python train.py --moe_layers=[1, 2, 3, 4, 5, 6, 7, 8, 9, 10, 11] --router_score="softmax" --optimizer="soap_variant" --lr=0.00514 --steps=6267
Below are experts of layer 2 (counted from 0) of a mixture-of-experts language model. Rows are named router (the router's row for the expert), gate (a neuron's input weights, with its number), up (a neuron's input weights, with its number) and show model dimensions 0-159. Each number is 500 + 40 x the weight over its row's rms, rounded and kept within 0 to 999. Numbers have three digits each.
After each expert's rows: "comes after" lists some tokens at least twice as common just before its tokens as in all text; "gets" lists some tokens that make up at least twice as much of what it gets as of all text. This comes from a sample of Wikipedia text that the model never trained on. Tokens count by the router's weight.

# expert 26
router:489472504437538468499547520544547471439535472451510523551487539560462462493521529537528443460546512445550563438487478504435578546548521552477533535525488546483501506552548544547560490495504451484437504485500454466549485508507504565559496526572456465461533549551573512514556534498534542550563489553547478576545536570536554495543551535507458536540546534469523525512549545478439544502477551495533463551566556573497497554489554526541530526460502459466519565497453522456490543423517515
gate3:476432535473488475485456436483503461535471549392421496483472506545536436496542514529466461478475465521535456479525534468546503564498485573588506502564512519475524488464540507422551553526474491477500614574457528505429575417544524495474485461458518507526488464481458463513485464494519542486488509476514487518510516436558425522486531519501550504521526503452478539476458520553534523575542552616509516502471538567439476463456466520519542477530505442433529507484547448539447459461509488
up3:483551450517441580426558472458533564512461473552527517457515511553499532537519550510590402549428570483497577497454444458537546445480497500415484514434544466514501497508483506525411490557501478510530446470555443422509511450483475484589506521461499475510534510515415482454532493548480471491453444506530527544520448483474501488565475493486511585530528546468509526541489526509512493540499510457518489519523460511540457566470480496509514468480440403488481451538454518566518550548498516
gate4:494423512512474498512467567538513466473501464536580549467524502510495479435447554450459482521534523517577506498566514461449571476521502525607432460479510529498569470456437503528499492505545518477504457474485557495521454509526455541541507491500499543530500485508442495482524532462502551484502417514517503553451455431452506487540508500478476492500475516593515488510430479454502505501500441427476438624510511558497519554494484517538582505407440508588523447416512487465519498544456555
up4:495523503515505618458489490561514558494538504500553487522609491490599452547492531510460520551511521458519493525421502468585585519512496497483508476534491501490528603590371451487498417480480473544475509488455463470506491480492479439484552503466504515487504508513505455535533510553458536503489393451464466498473440495518507406551492462495549508523452515528524519523477541466496522491442464517524487445498491493554476429513526478439517430446519531503543461498440541525520518531456542
comes after: "s", "1", "2", "a", "es", "3"
gets: ",", ":", " –", "),", " -", " —"

# expert 31
router:503562565453450524560557533459567446561446537528564525455511530454478492492505471492518453482494555458452540450525527471529516471521549555499527551465481544484466480541426526543582493449542476449551501488461434457474498553449563548570480548457497463493501556458496535551470544528534561508569492469535549524544523465563516467520519550447448479529502563468539468555518530449486539475475547502496488562566526543550454502453548549541521515491564468432474558551447476477471545526521505
gate3:465435459477480501507536624470514402482557440501441516476483505478544460556423568537538475524568452521517429510520495543521481479504524530548446490486493604572490468540469495480563497444523498518504468445522541479414501549512529485463448505602538516516527478495545454463521466541493496529456496514490587559493513530521475439470444533499506519532478455548522467549419507524489512497482487502479507514506581416533485463537480422554490509566517511527485504451447415500502478517484470
up3:471490488483512572480463469497521526546492505581511533554544510486455507502599428487495505442496516533507511524475492521482510506457533524507526533512451426501493464469514584539489495542418525519471506509472476500519500471501449511572537460429477462491533472510535562453421480425577457524481480464507521585563499509495521528572521493498530485480477432496462659527489549496455456472457499445511518503571471556497464449428504475491589473525457520453478484452523574564471459452456518
gate4:553499461560511544510424513499474552519531456469461449437531513471505604390496527546524531467530492557465557503416515527509553442576482510553519461453460550489470483501438486482480506536526542445558492576551538532458507470549474466528561511496467460516517486508466429526516476492496466517536480444423499499462526505542545543528482506510501479520554386513513504483496483437526544459492541541491569574540506482502454492463549534463553450503544476474425481432452531471449446532467546
up4:566524531553517520543462489441535464495520544413433469467497565509541560410454521423526513451495461500465524533489480519527483454572444548529499510510443511521526543481506476500464472543507551482539411582457584551485523449522496499484529503498472534513494485564462425464464514441494507467521464477514516534443521537504467505497516556536454472517500472536508583454524500465517518499489621556535558461508496488518455476470529524469498426510589537437455508397477489509492476546420510
comes after: ")", "0", "1", "2", "3", "4"
gets: " |", ")", ";", "}", ");", "]"

# expert 19
router:451524538481519522554548491506565483561470510546541554529474569522485512511467540543542484547430553534509489448553538511482465542528567496429562563500439557477554497537526546564559542516459469440551545520501461440527511559465477554558528557494516529511453553547458523528525504558451522475505533536543570501539535513561521499515571425510444542534486526526542511469521521487504548440480556520537439475533482516534508506554533560532463512571560520533483553568522574486477552439525475
gate2:472454481527467496465444526521534483442544523510485473544456501536443523512527479509421444479458527450458515465503558496524542547534545515547447432478489534575495524497463480480567476466500540491422590489512458518473543553470479451439475524577529469492540480514473543563497532493488503602569530497490543503529511533477463495519459517532466523453543555492558416535497502494399427552552503499568420486561499455459460465467459439516476527436541518450528461573558546491510505508516448
up2:489427547537532495532493459494532609601438470531479546483471592504513481490439500486498508480462534504546539474515493512508482448530455557488513462548493549492578503547555548469502511498510499461513556491467527513515486518437512435541468497468479580477522475518530398475431447503534449456488407499520436463503553538500482462436521543492608523486489514559484508505528410539486519494478442562505500454492465483545544573489522530422484511458524484508488475506508508516375492474543481
gate3:437529515502468359597492494512558524487534497462461463452513476471508403485499578513441586496486471534471497491570465544474537446528500512518452488501502395471487447503524521493460504496506436503512510465423463530496452539487499538510457456483568503475499477467525508528492437472569466558466625494485484513517497472501525480500489582553526553486484525479496496524497432538531502504528550606538519588554566494482519524477495436555463447511471523523550517462478514460486489473515522
up3:483609531548430551399530483481522434461473492492496557560479491577557558443606476514518521467515512523501495514461475522464517449473523484493568495458483496472468524465513474441482549430540517467528497524516453430489477494507482443476436478553544504484495506485453503480465553444514526523489456540611545485478532553508534539504482503433421499430566490475484544532558488551524484503532500494506502418427478417510481541526452518526534470412502516508545550538512505545553528515480457
comes after: "om", " w", "orm", "b", " ", "m"
gets: "ur", "et", "rit", "″", "n", "at"

# expert 6
router:466547525461536508545531567526560524540456484507451538484505538558464502503444571554544548468492513551537496459552501566547474525518550494480534536562459530441522490561554550484541457472458503463525512500472457492512532547501482547527500540496461500565419517523509547456426536513498543489420566506486523510463508478486587558550450448525441525509422472533527540489484473436576476464516529427450484493554510504545527478561488554501542402568501511490493494531475549520538565417522447
gate3:529461473466486477461532481492447572527499525522530497461439508488499496563511511487475495470493530495478550559453467523467574488550497485506449464538540467531527445482525525505465520474512505473527408538474511475542553561455433486512502496419581447573481443494445462475484511501471403478479537565528477483490554581463556437502476535570507451479523411483545485529534561533459512492436520485528503575507572457486458524504506563539450557480509450579514447430445557522491504482508590
up3:507435561507483473497461464547588437470586493540435527482542456521542491483517498512520500463437457468506527555524522459475427592496441488470562564509513506463481513597487466514542411501470480459509540484557543512488472463494532530500540484520463504504517518488537447504498515434510576475501483510531440551552473483557478499497487491499446536445520530503467493470539516483550528499577468488504472500502374436510482516420491473518529547551450627473464517524570548442476501486447482
gate4:505504536568540517493539507544467489400534526464479487498441449469528402496542566586536473528488588483524595500496475563511497488542503538465487460459567457523511457453454543449491458394439448558558498492514474570518535488517465501441545503499463462533521496554545469471539538458491486567470470511491522506397478445499505537442531524504541431489508440493460450550537556471543532501489482547510538494526508522471476501468504499522492461429543552486530460428502498528560447456510541
up4:543512539539471589480532491502454496472484517432443486478487451457472469493550519591513469464451507452489544473542467603573493523533461539525546421474547424475518503516464542466543483368495472539548528520481476529490463494531443439445515499544492459435469453610577435526487556451536505520503544526478537506463474535444502584474495550517566457468508466454472532473517487461580523462529480514473510515486495524442544530522507509474520445508541581478486499534495457471524513481511521
comes after: " ", "–", " f", " pl", " a", " c"
gets: "0", "200", "ace", "00", "ay", "1"

# expert 20
router:521499421499567401540570457529535489535439496510496540495461501464478476494510412538526492490573539492539519465543503499460452563549549541554549535485485523507469473543542538544528551478447476459457516543550485508518564527515477498531529550473492518448555510563488469545545548533489492533514514551510426516545548465542556541546547570565479533528493535468547455449548541486540546450449481488442472492539542438508518514512551529535549449445549455559526555551444474450539503489410477
gate3:478524450504498465440511494437486486508501534501481511526519433492563514524485539525470548501456536416526447460505535505438530451517466540554518452499553553507537497513535555484512573452496449566433496501454439476519496569519476433577569431432500515490523506510478448477532454531563557519496565576508510524421473496505485533438471526467541537501561461528534579432527468510475520470512598545521464473500540484478509524436527466491520488438487495519540520577435520445447429484526426
up3:520530528537520584532509458510511523473432518425491507436503570475444506515513492489511464559556425566447499480543507477532489546499574478450473566524440446480428507499491507501506457518476578426492559548503557583447533487491497517386456483527477494493449460500512556470475542489485466490524455428465518493519508452519521489524539478479481466510474583441449453516479578505506473492486446471507549540535479532508498453585417536505522482500516557494494519408548484532538570469527572
gate4:523477541534555503527499471456467488450463560492471535525447487544527543529482558477521489537542470506460543505472558548585515514501527524494409442493506611530463424492540455473513458487518502477481472515443491505444535500497526497496516546413492424470497452541494565437515523518549501421574530534518472500479552491503543426523497459534469470465484504590504440518530505501468515594460519430401491557551541457518491516485521486494484513522508520463516468474497498419527517367533553
up4:459492513536419520459543538559511464464446439521542452493537495473511506476549508503530480516425568515543452513539477488432477541507479449453546508518456499454512549503451605496507520506528470486532539461490517434535493519501470477501428484538566552476526513463536505548513472472518529581391523492471489450523494519518449492436520494427562563538529570460504547521481438487548460408531463579597488478519469571509489420513510531446516484475503521493506539495492531573430502493429485
comes after: ",", "s", "ed", "1", "es", "0"
gets: ".", " and", " to", " with", " that", " or"

# expert 1
router:443527535479518526550544495509570487562469516542542560530472562518478512513468539546545488546433561533507487440551539514483467538533564495426566558498444562481558492537529550557559544512462467434549542517500457440530509561466477554560527559499513528510456561537462524522521505556457521471506532536544577504537532509563518501517571424510439534533486526526538506471523526484502549451477558520542443481535487510534504500546538539559467515573564517534489553561520569492480556440530478
gate0:537534514467502620510467499534489526483498423517467516525502466443517510487491499558512524495545527553535559460484508554440459512560426478486465512545509506453486513488465497513577594548507503541519525525490570540473470419516507562476550508469459501469492606517500499516470533470506439466475455466516489437470531488455451518543561450457550493443486509483488505486486517503533476542556590478522493460486519430486548538561428494422518447463546438497513505357529485496431543479478504
up0:516484523501481458499530467540534433581496600458495449537551503523492503448470516478549474463416423488460421555502502498490480511435541465502465521486484584440520503499525467482524461480563488475527459547503517557461520535510462459545488503520529491524433432499376527494468466459534444564481487509481454506537516457468580475527480479530480534525487535437478423558526484530481532450543438476529550529533567545505510567492529489544501596454571540478456516548495586492501454512491475
gate1:513472521479460517476480394510536455507569560521546431467568546502525520436534497508495467487476442490549537528426479438560482531546473517465506420495505421490499511586521455520528473463538474522440509497488446517500500523546505521479466474501520491410479551495532427525537472483452531569446534529483507494500527481501535523480536554454520449526497503441510475470531581564454504498473461457532544492459573483586497570470419408534555472513531550501500515497545427512509532427535560
up1:546478505494472488447545475518529455539536505494516589512571571461502491558485514525532578555464439451464480466582456489479538442553500520535519461439505468497523515508478441513483476532486465480437499479469499471513425472507500465460594526445461496500482461475515462557567496508463471519434441549542520575518513480491567471469489415522543457542463493485538623486488552500491509574584476443502498529488484441539525518507475435496488498510497494546492519434478472521554611450478449
comes after: " ", " pro", " V", " th", "ie", "ult"
gets: "ir", "f", "7", "3", "8", " le"

# expert 16
router:452525539478520523550558493508569489562470515544545550527476571519479509510465538543547487543435553533509486443550537518484466543529564497422568552501442558481557496537529544556561545516457466444554543518502458441528513558467478550561526553493516528510456555542460528528522507557453522475506536534545572501541537510560521499517575423509437543534487529527543506473523526487503547441481555522538443479536485517536502502554535546548462514571560517534479551566520570490476550441527475
gate2:517493532489454480503505470409437468533453457572513470540494586470534512427517500439545543519561479463489470510570470507587498486462464462464505458507554520541498487534504461506514494502471578498505484476515514512470526418510490515524608514452538505509533522505483461477507410547472462520514554476495504521517502550442575475405520474440523512473547502422503473539516573468517504445532532530469460490481490577469539502532463545466544470453528503521512541435456551378537559519439554
up2:509494506554523440456506514451554496510476452569526463428419431537535524450502556495497494464489588424509546491474444562466472444545425453447515452478563492518492506500493490443554528501556458510521507516444466450512519446494466510487578623476495532531500447555527482583568532477484477447510517432420435535477531484472559520502504495502412539455519506525479502484577519454496520592518463508513506535546479559464523502506487486482506487544540489472549542510441459496516537527483544
gate3:582491445491525520521532497449482489457482480499456571503511393503452506493467504562512530492586443543603523505559536492536459511470517406469543523511492511485504525463516454482483470506471506541520530459464472481413513501553556527450494514588532472500539528444518486508452518483479484504450457486501445542523417566433561550457546530529516472462507493480454508505498537522573505482538505509481488399454485519513523498455411540540486515558605420480522517502408535541529511497516473
up3:496483499492476519568516429565494510511527455475510508500544522477428476527502508497528516529532412605493469440502503456530530577458576454483533583490482497536475483598496436504494469509477493489494542551462477516477496436508468534493507475532513465473572528457480505524434511456483512526494490457493577446602526476404524507496523468532510520524484520505427516519470464437566532465557555521481442449431526497558573475436522518497478547447563470540506449405474558557515481467473502
comes after: " ", "om", "ear", " w", "w", " ("
gets: "201", "197", "rit", "in", " Or", "anc"